{"hidden_size": 192, "router_score": "sigmoid", "balance_loss": 0.00323, "norm_place": "pre", "init_std_qkv": 0.0361, "optimizer": "soap_variant", "beta2": 0.98, "batch_tokens": 65536, "dataset": "wikipedia_en"}
Below are experts of layer 6 (counted from 0) of a mixture-of-experts language model. Rows are named router (the router's row for the expert), gate (a neuron's input weights, with its number), up (a neuron's input weights, with its number) and show model dimensions 128-191. Each number is 128 + 24 x the weight over its row's rms, rounded and kept within 0 to 255. Numbers have three digits each.
After each expert's rows: a language model's description of what the expert responds to. This comes from a sample of Wikipedia text that the model never trained on.

# expert 8
router:165104154134129145110089109143201151168164141148132116153138135141147140116136118135130137105136167117103109175098171152164117163145138102089098164148075138145146163129165173167156144162108169
gate0:136112141117126148059135120128124141171114074133113141131149072130150095125130085122148127120130102135130071125154134131138107095133136095066132118122167135165152161081112135128128124129108190
up0:113138130134092144133133118146134124124116163161094155105101067084108129152111145128121128102167116134088138130129136122187160150156134127140141136134122098112112088140155099146151071131123114
gate1:087116119104137113117152128110127098130122124163119137143106128189117144097117164120164130186116110120106131105157123095127107120158098114105122062165134130134122129129090081144103127118160151
up1:093135152148133130151174162088145100083146111086091089121107108121127107125103136091112106127092132072169128152143123113116122142152149113101159148184128094150135112174095107141167173107125099
Name-initial prefixes. Opening pieces of proper names and titles after of, the or in, such as Al, St, San, Saint, Sir, Santa.

# expert 4
router:144149147124147129118118072164157099106129142145088114125155098128122139140147111107151134093117145141111104136097130134103088126097110110113116148098156094129117139131111177109146147126078125
gate0:120109131099098082079136115116106148105122155103153127104154129111101161145135102117155138110113147145147150122146125095122083124129119137086080144131199097134137146109149128118116161067099120
up0:144105057112102129099108108136135127129152154115165105085171135131076128128157139126095170121111136126097146107088094161102086121127124148124145110117143095174135151114152146191109191126068109
gate1:097174133123134124117140106136081123146140128134177111114120108153128122146113157131144110128151129105145136093106101137073142159083104129145119113124127146147144128140135146075157120174173121
up1:118126125164136145121140136169156069146113103079117084120065167153125107083137139102125146125135121154106110144185133093148130134100133143123123100144127139122131121101106154136140068158101183
Personal name parts. First names and the surname pieces after them in lists, credits and prose, such as Richard, John, Curtis, Mc.

# expert 15
router:141131141169130161118106083133155134133118139124153115113110099138118111149132138152110101089106146145116073136136111180125132115120097093125102130102121138130105134122137166132138173176096143
gate0:153152168193153143065151120108138115131139152143109107146056143084093152127148153138125088109061153108130125152119132159144126141136147145163142131149130140090146168177147130147130136098148128
up0:171134071083117175190124174135131141135106111147128103106168122154134100103154085121157162142179149115129158115122124120126116136136103106081095081078080161152087089093132165118107143179145164
gate1:110091148156134139118122120120113142158141114124116144125127131110140130124139123090127109146142187105122150174104091147100146134113118131143084130061137163136106112152148121153096140165110121
up1:129135124081152133136160156116130113133147131146139169138091181088117141129080126093122097129166130148090108135110132081166121119111113142078136106149114128086137131097167149127123116115097140
Table cells and months. Blank cells after vote counts in election tables, month names like February or September, and year digits in dates.

# expert 28
router:110111146132115184135124060150201120120085147123127134112125119107127094087168139156131114097081116128103093143109108132143100125102107091120136154098125159144106110109125179100140142166135149
gate0:111116113134114143147106142140100113150123151105138136136135116184135151126144166148139118137145117109083128147128105143122079109158115158149118101108116156124113133133112164095138137115129163
up0:110140132162128108143170130122179082116109156080145124168116177120172096109118140130137121095090137093135097130099139111140148089116114145117114100171118120082101125121105124095148123077142125
gate1:131084116089148144120129128076112120133126144170108121084117123109121112117118137132112131126110131119136132133172134088153118132141076140093116120153095174145114132119107117089109061126125157
up1:174118137091141152101128100122086119143128111136101116095106161134079091151125133154136122124087088139114133153124143133101093132122091169117120093153081152148104116108115168121112118139122175
Clause commas. Commas, and comma-quote mixes, ending a phrase or list item before and, but, which, such as ",", "),", ".,".

# expert 24
router:173117107143151148142085121147158126143150118136138141118111137169181139135164153128141121106101128131140117149105172125202136092126105171157101160101125099106091113135129175110121126157139120
gate0:133117166134106133146122131168124106119149150184139149107138110153145135095146107158141121136093142155116100145115139161126127117179160116142135117091105154126109164144140148158084160137140152
up0:135145162185148110179124115134120132129161149091126131115084107138120105087113119132135102138138123109135099153086162132141127125092133136102127145136094136157100159129147121158145126124084181
gate1:117105171102126123149126096110195126100143151129142156156122111108148101156121136127144139089131137159120114124122125073118151128141124136164116120134093149148093159127128139087142140125123147
up1:135158128130129101138141117116122128112106168097121160091121119116190129159091117157172119146149139150135121127124138114160118114139152108121070144085121168141147136149106131091154155170132118
Sports vocabulary. Sports words such as season, League, Cup, football, game, championship, footballer in match and club reports.

# expert 14
router:146150133172148135108099122136133154132090110176114150144117110160157098093138131142143088109127115143152120123113136194147133136096126133124121146129103148126124167131152155092166138191141123
gate0:103119122131144144108132149136130140159104105154089112103119106116151088137153163134141155130147186165114168102138128152137149145133121118111116151155121113083146132183105125125127108122126136
up0:111118143127151111161151166169082139116126112122156126130111138086100141136141124167140111109130127126137125183134138093143104145130081138113146182108100155098111123094125145100143128119128141
gate1:140097132080148165119146113111105122101126132117162122127129125092161137154089124147132125103127140105156134088123141115101078112121134152184142106102120108132136109173117084138119127139131147
up1:138152120122130152139193145154115121132137107135176136130162109135142090141128106138095128126120127126130163090124099131151106084187138096094119070163136160111184121152127118110147168107147157
Infobox field labels. Field names and headings in infoboxes and taxoboxes, such as Location, Height, Personal information, Coordinates, Kingdom, Full name.

# expert 16
router:125140106143135151124115087144202154079096146137144152097109095168163116117125107113145121134100128116124113158152149160105131108109119118124124163133126105129103152132149177114129148156061144
gate0:129129150128118105120120105110147105126117147144084105101118132130115162151101146147130147151142121138105150118117133134123139186125117114128118179106165131115136126136128137111139078142140116
up0:111121116158123107118137118089136156114148164112085142160139135111133110148124117162140129156112154128113124137139118079109173182109148172089104143140143123137150132153095114117125068120142131
gate1:150152118116135113144172081112162122092115149128125106123130148123153175148171151144139119175139105131129107157133114134132111079198132170108139153105079099093095111113133120107134150151137086
up1:091119074131103154163135109157145144156094118155169131101148131060181133128117121097128103130125133134090144123147166148145117136153104137148143110136120090165106165107117101123126116136131126
Clause subjects. Pronouns, relative pronouns and plural head nouns that begin a clause before its verb, such as which, they, it, sources.

# expert 0
router:142108101140121139134097120141132106143095106105112117137111110154125132165117144135111131109133139157123085154096100147143131145151103088125131130130131125163108120122163143124173163163131127
gate0:108096142134141199123109099132091156149119076141120145089140142159096135153119165158145142136158151103154098107106148089134136117163133096154131141202114151120128134142153145118088091137136112
up0:069178122143132090131123150119140134132150161134113101139116102068151101110123089173110114118140113130126145144144112154116142103093127119140103095090118141097072102130087142148143174107155133
gate1:161134137128109135143113151132114145121140135149080109125105154157145111092084095110144126120082147137162158134106125168134145149147122169172146097147129147121124141150125154099152134149122127
up1:123154126145106088085129117129089142087159130156118104121094182133148143124098158124153130103149108128182137116130106194121154140130118138133122103131117122134091127180157144136134175117151150
Digits in figures. Digit tokens and number chunks inside numerals in tables and infoboxes, such as areas, scores, populations, like 56,000 or 20.83.

# expert 31
router:204086138138100154116134063148118130150091144138087137091134120150116096131156135086127124098096133129142121139143137114143108159151101135139120139091104119141096157136122150088172137144123123
gate0:167108175151146142116123138170164157172117165126139119124112171119160094117135151098124129136138116112101162166098056147109174169113075150127136125128116134147126139134170106138155139105100134
up0:125130076133150124162134149113112109118135106115143142121169130116104139095163097087092133139126127148120105124153177113166123114136178124114127154131150095132097096117087138129067130139160136
gate1:145122091143108136127156127155100173113124133090098159131147111169121105111140135081154119144147153130109127162128133161134093119110091115143129081124112137150174069139140082113123117128162156
up1:112107153098152131192125115111154164146130098114164094132149103155109085118133161098092157110140094111107133110113115095144153148099172093116142141167106114140126158186103127129129137101127120
Prepositions and table pipes. Prepositions after nouns or verbs, such as for, with, of, and line-initial pipes in award, review and music tables.

# expert 3
router:137137131158126162127110086143158133134110138120160125115112103131123102139134152154111098100101152153113080128137121172117138112111116089127102135114124120139103133132150165127130166177106156
gate0:116143144108136146141135155176175127095117136110127167130148100088110101118153092147095095089123156163138126135122131152138145135145139112167136137134129150127123113182114149111174098133147150
up0:142113150086101137148127137111143107125123113117142113124098107136144127115107158095101125124125112138127092107136129113130125103114121125108143137120139150132102127143137127126175149165169096
gate1:120147138139130117164097140151165114123085111134148194088154114110164101144102086127137136134130124084159135127135108139132113169108111138092179173131120138156096150140109110140137114165085143
up1:155101086143126122154104135116112159176114121159103114145111130137148085112122106126095069114120104126112140126117103097147127110083108119106117089148143085158135112119151123052113152131168125
Table cells, dates, violence. Blank spaces before numbers in election or medal table cells, plus year pieces (200, 201) and violence words like killed, wounded, arrested.

# expert 12
router:123132123135100163089139101124152118089119096111098145100108109119096144089118149135162153100100141163145148127125117137150115132141118112095086145141102105139133164184107166131129137136146172
gate0:135093151146156133135091115137122099116123124124109129147079138161115150159093126115146145109121097153123152159106147113115121142155112154099129134164131193114148153170119133099136145147150113
up0:137174091116163119133131118168160146132110086110139118138120113116171124140139095135151119140153103118137180154152134147160096123098127136149133140133140157077108107072154136131154111175121127
gate1:123116145133118105152111096136119143133123133153137128135109113180114154113098177151096123109070156137060124158082111140155117063105088147106158130126116128132128135105116157157131162115140099
up1:070111146099151100127158158116143157132142133114143131144121121093110121106118105130123121118133058127090093131118130138113103117169107183094100095185154093157142151157142107110155139126126143
Determiners and possessives. Articles and possessive determiners after prepositions or at phrase start, such as a, an, the, his, her, its.

# expert 6
router:122118140171135155138103086139169132121117133138144140093090099136130105138134140149108101080095166159129092119142127155122128116117116094119116133122111128125093137115138154125152170157095130
gate0:141147081140123118117144158108131120104147110171128113093159129146134136101136133131114119121118132123129157186173133141099111140132100121132144077125129084103113106138151167108159148146149157
up0:131157124159130155157146085170141134160093122146131154128073141113139143116116182098130138168155171137158135078163127112105147127161120150122056116139133144141130156110125126112103131132111125
gate1:130122122136122130142172182127144109109120115169130162120143126154144130129171125115124184099096127099134095132108102140155143094170122154121120131123122150098099060140162134112152105124126137
up1:126088132111156118134191191137138127133157179135103162119140123116147141150187110145110181108105136106133120116109107093118152153160161157102125133144103126108126095116109149139098132129120141
Place and organization names. Proper names of cities, countries and companies in running text (London, Beijing, Google), plus blank or dash cells in tables.

# expert 22
router:123129116128121166108079083152115127174157166120133108119112107140132102106136142158109136130119105132098094148155173126143108111147112073133147150098118140138107137134173151118125144168127108
gate0:106105136138131120091153131119127140088118126129106153131104135174113141109159143143134118142107126110103146139145154158187118126122083118111140135142113129095148143123147105151129157150130102
up0:143160120169101125132106107117107084160120115141109131108129105083126157089113126150140144117119162113169153103154052132087130134137169120131136138161135148109162113134083151129152138134150161
gate1:134154127118164158167172124153123137149121164144133148116127122141153173106132121144137114147138133132160114092082145084133115118132129140132131096176119131176139129129166124152173108145149129
up1:123127138146161207146161151135108131164127148113128086137142138147130157122116135094141102093158151133123116074125086131091115163137119136157134104167121084107146135134123125124149099189159158
Building descriptions. Letter pieces, especially l, inside words like landslide, plus material and place words in architecture text, such as stone, brick, red, located.

# expert 2
router:145084144135131172084109108140133135148097118127149161095115116097118119157167149130129134108134132156173100091145100141153095160143116118103120151071121099167125124163153102140170149124115180
gate0:131153092150112138129122163136110151151114099127167116132184139157107105087123099165152106137130139132146158100138111103110121096123125169125081146128103106135095091137139135129163103134083137
up0:114111093116108156134098123110074148071173141104145164115179113139128109130146113115121114117127086164098148130109129137159136124157130160103094146139101162113144087126116151139109114137141129
gate1:150141135122130183171138101196139133133147147137108112089119120144110107151121144133150177112133099173116096151114080133131068140131122134125118134105135147135122098164106132184130168142098151
up1:098147132105114152143128113157170115085126104104151109144166119177138124116133137083089167141089156099096108127118121153151078139129160128126156055124163141147133124117147126159106132120152103
Foreign-name middle syllables. Middle word pieces inside unfamiliar proper names, often after an initial S, Z or D, as in Zhetysu, Zhejiang, Susannah.

# expert 18
router:143127180179087132141094106156132097145112132114124121135124112158140088087128153087126107117081118176129102140103142163134157101161064105101123176121131136114103159145146138121138130146168132
gate0:105130122160112141135141132135121139142134149147135119131153119123130079111115140118110146131113114173098148142131134108127100074086121127084123144120119130116134129103131102121111106091162131
up0:179097169133131079073127135131094095153146150117091147136142119138153134162109111111132142116110096170076137151072114084154124129141155109101142098149102133138151154120142153097122158164135146
gate1:146156150138107184129125144149166107079139123134151124160069139102176119151137159180111165139112108114142141109102155127108167109127129107121115152128165159147137110148198143107177154105106127
up1:130178105121142164140136111102166115092131153120143116103148158165100173092132132122116136135131103185114100101128127095103132091137124112129123077151116137135154138175100117133140118130088134
Foreign name pieces. Middle or final word pieces of Slavic, German, Nordic and other non-English place and personal names, like Vojv-od-ina, -orf, -ski, ä.

# expert 1
router:133132142165129150121105080137152125123123141128150112119107115130140103137134136152109112097110144146130095140136122172113120105123109098113100129113139127136100152121141163143128171168079143
gate0:149107142113112160143137107149099117141109119156093108096075148142107131149139148129102085165116123117157118101160097162090092201121121118143108098164122139126143098128080133137095114179114180
up0:118160103153129075119140129100133115116150123139154113176132134122149154116102100075159139032130154110086167111132118115170115114137105156112127171117177108144117142123137103123149135116147145
gate1:163153138162153144108107115134115132080158102139103175180109123145139129132128127101135076135144065121109141128145072156116162136149162128106122096117086136165116154151183128144161125107123117
up1:134139082170136117085090150137152110089138093139122126165174116111118159144099144139137111124159142141131151074129138136118141145167152119122106112104126150138083148122144122158125127159092120
Empty table cells. Blank or short cells in wiki tables, mostly spaces, digits and year prefixes between pipes, such as 201, 0, x, ½.

# expert 17
router:132130128173123108127119081173134133131115118119123113120100124175140127112119136146153131102092132142128133131159133179111150155137119132104086154111105158084111195160131129127132152135115097
gate0:105131119141154106119149084119074122139101128136143144122094100123172113103095161134142107081158118094141123117080095145098153156105088131123141162161102165064111113112136151110123142162118141
up0:151112104156129085144114135145175151199163152139169159116120124106136136172150167146109142132145120129135151128168147112162104092125130108111090131142107097113130153122073117139150123128123095
gate1:141166107130175136132120154135164121175155106142133121150164126091169096157094149054117138159167096132145130140125098158123147146128084156072136107125145117127109120142085119135133128133087113
up1:106120121109116083158126124114127132108123153133113133086134120156129112117161113176133149163121176140109094106111103099132146128160121158165125118120156128107107098150109170097151114083139151
Paragraph and heading breaks. Sentence-final periods with paragraph breaks, == section heading markers, and opening quotation marks before titles or quoted terms.

# expert 11
router:110130142178107161117116056121148123141155107107151147123115127134109096132169151136099133136149144149164124146124154163124134096127122082142098129110114161131098159142131186147129171150091177
gate0:147151150122142128184153097166095132133165119121117119158150132135173130085135106131112118159110116148107138139129106101142124127102116121169099120193088116122093119146145099125110152117124162
up0:111150134145134140180166107147127145162134122072138108149160141113101074105149124155108145157076140113131157150124101142124099105106128117119102137130104115117130122144166089126116151109182170
gate1:114087142125142144140132134140109114109151152138105067126105153162102044132100167093093204125130145137157109186100162165149089145139110110147138123124144110120111153123118140131117136126089129
up1:128135171127107127107130123092177116152120146132123183140146108142130187142108092110155067132106124127142139131131134136155130103102207185141116151165117132131141126114162129139132144140159098
Space before numbers. Bare space tokens before numbers in infoboxes and tables, as in years ago counts, postal codes, ISBNs and vote figures.

# expert 13
router:129140123106143174122099126113148104113126098124127135107133127145145140159133125165137145062092118131159091144109114149137122183118123110108097145145147097129131152149143135152161144128136138
gate0:106100131107152093113115116136187147100134107100150153117121164059129140118108132097070142119151131141114143106096138121094179104170157109143117128115119135126144101140126133129115106138106189
up0:131168168112150149128129143152102104196097119161068104129143136146105081138151126148125149101144128158152108140145115156174141138127144129116127125134099135128137105106105136064126119147129121
gate1:132118143107117123095134123115166124099173129144134141110157125126114122142149133180121139129089105157143132174153121145137137118158159107144084153138142151099067151142143147084129147164138120
up1:122175086137171085114160113100162107091129137116145136142148089105101165086112107093148122126109145146109132155137095135157164137128101104128109117120153128142166116130124164125128148119111161
Quantifiers and comparatives. Quantity and degree words before nouns or adjectives, usually after the or a, such as most, many, several, more.

# expert 7
router:136107136158156131141121097153180157153111121123119106093124132155098138123179111156175113114090103135145115153158128119166115133102120136098105118101103147150122118125126138127129144149156160
gate0:116150139127150098114139083119154095139084112140139176089068113121152129097149164176128095096157126182131113157144075111177116132113109153160128154135159100139129161075147156157100092129124162
up0:118133155128140078159089115152097135122112077132153178135065112125167147148152149148155098116122104105112106156123131104125101107110134110179152170161158127108120111120189115136117126162150134
gate1:148093171115082126142101133138112117175077143152126139113130133127125137150184093084131149169131121148170148146135141085138099149148145082095133148135061107095177147140113148144155110116120126
up1:105128124135139181096127091161131143130121128156163117109132118131159102151150175140119113088122167156134128109124153099130122124147126155172160100132151149111112153119130155143127090124106099
Copula and role words. Linking verbs and role-marking as after a subject or appointment verb, such as was, is, became, appointed as.

# expert 5
router:211106136151110154094122094149137128138154116120117151104126077136133114092154104113111122120111150180127104138133156137114075101103100066113157134148115133172083143168136128101140154126122157
gate0:102167115112151131108114114172105128123098086128126088113117125162113116171116108126132139137108109140149115131121114127137097081108133140108139126141138132154088127138163160147085135142146144
up0:103184112099139138112148087102171115133113154118171102133125125121093156091146134083122085145131157138141090144113117153127159155087132141123172109138118139133101101108119130138102123141151143
gate1:177094144126080116101094096138134101147182163135115110152135083117131101097143134110141159076107131134073130137088142140140127125148148107122096144134164076115145137120140126135087167112146145
up1:123113099128193097166160108107134087092145102139127117070135161138104142114101151162108102123122147119102148097112153143096110117126126118120151172144127127142093130146087114133119149143110127
Word-final suffix pieces. Closing suffix pieces of technical, scientific and place words, such as -ot in anisotropic, -ic, -onian, -omy, acid.

# expert 27
router:134111148137156121137094091153130130168119126148148153095154121121146087146134183133123147129133125132125131108136140153115125125148086093118142144134091129158143190122116162144128159157121168
gate0:136124144158157131115181118154168111138122131100081147118132112144130130149107087095140115154097100104132153156115150123118109134141128124103126144113161102173119194113158149129141125140138142
up0:138150077148146113140114143143122143098126128145099082138108133160116138113117154116141143132089147138124110190151119169096126141103158179149133140152150091105096135144119131153097134108163131
gate1:122131170112125111121081116131155121127115140093122098149131154088143123148157160132107137141142140122136147083112107090124139129137066113122123106134101100122090137147120125094136109129157142
up1:083141102133153142183155114124129071126101131118161133121106096118127112149110125120160149139110120112156145150145142139101078133149180146154108146099104166124133133117114110130129141145100146
Vowel name endings. Single vowels and short vowel pieces ending or inside Romance and other foreign names, like Ma-o, Od-essa, Minerv-a, Inf-o.

# expert 29
router:140117112126111111139093096127121093152074135114152150112149108136111122150156134136125108119092104135113163141151139168151108126133117134136115139138110141098109108152177167157129145100112112
gate0:146120174105090124102142118144125111117083125133141107120157134160141103123162128152114100155089113143166135121150095183168128124147167153087155151108142134125107128142129183165150134113150137
up0:144135149150058123117137085102127089112105214129130134111176141118121150144121137107182097086130141123099134105129110141134116107107130148133126128110128120127118143163127117119127125133089139
gate1:144130132170121144118171124131126124193103134132117095130187103118127116150087152101112127110138106125161133172111142130165138110134110140120125149143120107104129110149102136121125139102150142
up1:143115147138146138133172102110133125160131122143112132134163111092118110153093182136098113122140128127140167142129152163086139140138091189128095161144147108108136107150066155101125112118171110
Word-initial consonant pieces. Single consonant letters starting a word or name split into pieces, such as H, b, m, w, in Nightmare, Rainbows.

# expert 9
router:138132125176146164110098099134146117145121142136150132115117108130122100144140140162118100101102148150114077114151126174118142113136100101119099129108126148140113156143137158131129169185099137
gate0:148164113094147124117131114165116126112130126144115125134058166151102124110134109149138150092084119110094105123171140136135131153166111179120144102156109138141108131100134146138128118099104131
up0:122089112142145081165139114127164106122136104109159132162121122084108122136110129086135146148155146129176131130117109120104123107098146108129109145098091098107137128143092122086132164113137153
gate1:118098103142120126098081110140094140124139111133150121129126112150143134116150150116143170158137098127116115155128114151118123144113184132085149139109097165152091126107108162138149143127074131
up1:177118120123095108101118116119145124141125087098127124120123139118130138086109120137056114102109110136160089079120140154171141142127123113134119114174087148151143133150104056121123128118071152
Table separators and verbs. Pipes, blanks and list dashes in vote or results tables, last year digits, and reporting verbs such as knew, argued, praised.

# expert 10
router:127113157125075138125110089169122114124089119131135131139133101179102125088149112149127125132124102154097127132108121149168150124119118117141115154118111093150095174116143130148147163166103162
gate0:125128143105090114144161138127172135136122119079115085144133123169160113120132137150118127092155097145148137180090090129102131084101112146117109123121142097146099108130113145124162116156131107
up0:136182142138145113103130081123156126093171105100114165146104118095162155091134133084184137110143168106103141138139145115119139114155150156094126147138105145160142114108150127132094143071150128
gate1:122127138076102156163136103122153144125155151122122126126116121173103107063114143193100184141155100126089146156098106141092126142123109104129141167168101097118144124123161144167167132124133111
up1:125175161125106144145102113150135123135126157108120139142122094071159127138118137111093141165114147107152118137135111110110178114114129131146131136118139127096095094100103120140124143163140108
Capital-letter codes. Uppercase letters and letter pairs inside abbreviations, country codes and acronyms, such as SVK, BIH, MBE, GT.

# expert 26
router:095109159146114155117083077135113146146128158133113112098119117184135114153135132170122125136125149132099077100128144153110119111156113093101126151114133124139124104149121146154132163140099118
gate0:129119158153090129162111134152115099150133106130115137088131149091085137160115099136148105139112087132184093151123130105209152144140139140134171092120154105119159123149097146108137151121143102
up0:106152170130130157101155134066167165081130137118130175079119118151119098127139149111114166135127075150129098143108129102107109158133140118128150144121133149166136108148167084137141135147131160
gate1:166158127122136139129121090149122141104120125089135154109114109147135119102121097129176136108111094107115106160094184131156151137117093118105141112135116142101145126127130121143109111128108089
up1:150100122088060113115156122122114147111129167116180113119172114149122129128136188163094134169135117139132156159087109135130088108139124129109126122154117104132108146140166122086164163126093167
Infinitive to and modals. Function words leading into a verb phrase, mainly to after willing or able, plus can, would, will, may, not.

# expert 19
router:174130119120109134122096122137170161088149145136119152157118117121137143119125108092135103126119136191139127163113152139130152153137116111149119165127092142139124154140176160131154200129127152
gate0:157139094112066135143138108113138120141141145134149139107139128158170149151086113149181134042150126153136122085092167116133141123110142139133140124105095145121110072202156175130121157131145138
up0:115152119141150143116146108145154127156165162153128138103110114124103158105137167129109077165115166136112177118119174148123091165140122141134117131158117126135118120150089122123144146131123144
gate1:162096114118124099121169166147138137132105141134099129107127121119164137145122118118102176116154087096128136114134139132136091155128101103146142141161138126120164120177178136128112160132126126
up1:147170091131162151136124152110130119108116116120154086136152193134110123132136145098105125098136130129073097083103108100154130151110075152123109104144106159100113085112121172140116120148121137
Word-initial fragments. Opening sub-word pieces of longer words, often Latinate prefixes, such as imp, inf, disp, ref, fib.

# expert 23
router:174101133167135145119101081147130123149090094119141180114130142161124095110106136122124171140130146155116127153135116137186097175138128129111112171151087148142124128166113141118140165128135117
gate0:124115100152138149109117160168119126148116091152134133130153095107125120157133161083113134158129129112148126127131143125111118131117112099145067126048077104111115160110128132103179108096112121
up0:153130088120117084074131108137121071161132152130136106094130106123181129077124110116115110120085119152114153133100109145141128171137121129101157119106115146153117079103121112125112121194142099
gate1:132160139089146111067120138121113134088153071087064113102113152120149103115135111095175119149144118123118092098142116089156115159121169094119119145167116116149101112138143166124129091106099110
up1:127170149164216136144090139106150111139144162107102107156109124089163147154134126129100078152105125102127098112130156136138138127138156137139129117103109169137137139113183140127147078100105119
Time and place prepositions. Sentence- or clause-initial prepositions introducing dates or settings, such as In, On, At, During, since, until, born.

# expert 21
router:191155131135157137100086090135143123120102126094121131130100120174140064127135162139159143134117130183109140134125141107135121152124122102141150147095105119110144126120170122124140127137135132
gate0:158123162128147169137128126152109147126099096130132115108145115131127106126157161127109114092168109116152128124155113150151131110070135114122161176106104117110138186132104134102127131143115134
up0:089130109132098108166153121119109084139143137123118136084080167128131111141134113137125137143120152132115143078100189124133122131129115114159101120139125153155089107155110101101137149096148108
gate1:141128113098099139097098144120169114152125115131118159104104126155110151138123118103125150118162122138117114106118111129119162131066111103115098191080142092109146097126158153125129203117124099
up1:120110123164144148140156141077103143133140164152172116136119118128107167154122107107078107148126166140136164090086098133124127126111099101153141145110072154114156090104104137129167139158165142
English verb suffixes. Word pieces inside English verbs and derived nouns, mostly endings like -ing, -ed, -ating, or stems like exp-end-iture.

# expert 25
router:126150151142092120124098087140174128145102167129151177107100125133104102119134111145114079126083158146161091124155127162110141117135111124134131142108137109121114129123145142099182138157141124
gate0:124116099147086142133138107127150092154142135128168112118158129117139098124140081128116097095104111105122133137145123105097140161111149102087128176120123130102134137105057128096153170129163146
up0:096149130107092139099124174147135114167122108174135105103137139170160132112138174036120148175139138162100088091106145143113122174119144127123122094103181106130131143153156110140120167133106185
gate1:136125156131105116132101107122140089175139180170114127103106098166115155149148132077148092114111168150115142104165142160182137135151148157135106142088108132142128153106156173065140178143162107
up1:139102122139122124168157134139138127179134111086107137153159124093113083117131130084133183134108123151099155150112100112098167152131140126108144093106121107132100123127144103133109123126143139
Closing brackets, quotes. Closing parentheses, brackets, braces and quotation marks, often after numbers or in tables, such as ), ", }, %).

# expert 20
router:117149116134111121089064128161137145119136106092137127097099109131170106085101155145130109101139162149114153130151120115197142169137101106164139140157107121140111164119121122129187146127120094
gate0:127103187132106122125099127183089133069128143125108109118138121130138178165108106152142149121089174146118113115132133120131144102101119140147099171143167119124159147117086088136159132155158136
up0:153127056185127134165163157108164127164125082141162147112115120120112116115134136068104138125133078122132146122076130171126097147157127164136145098129142132123105103105102120143076142111136121
gate1:114143113100133097095129101103129114130123157150106129100124158155154123132135130157144134155103125145076149133101142120179090123176127128129109113131147119191079131118142121127157165135171132
up1:139124109121113104117128089154118097136130125143133117085121163094108124152126136092149132168087133123110191167116132175094132137097169112144158144097097140127143145183082147110102117103130098
Census and election statistics. Tokens in demographic prose and vote tables: The starting census sentences, decimal points, pipes, plus/minus signs, Democratic, Republican.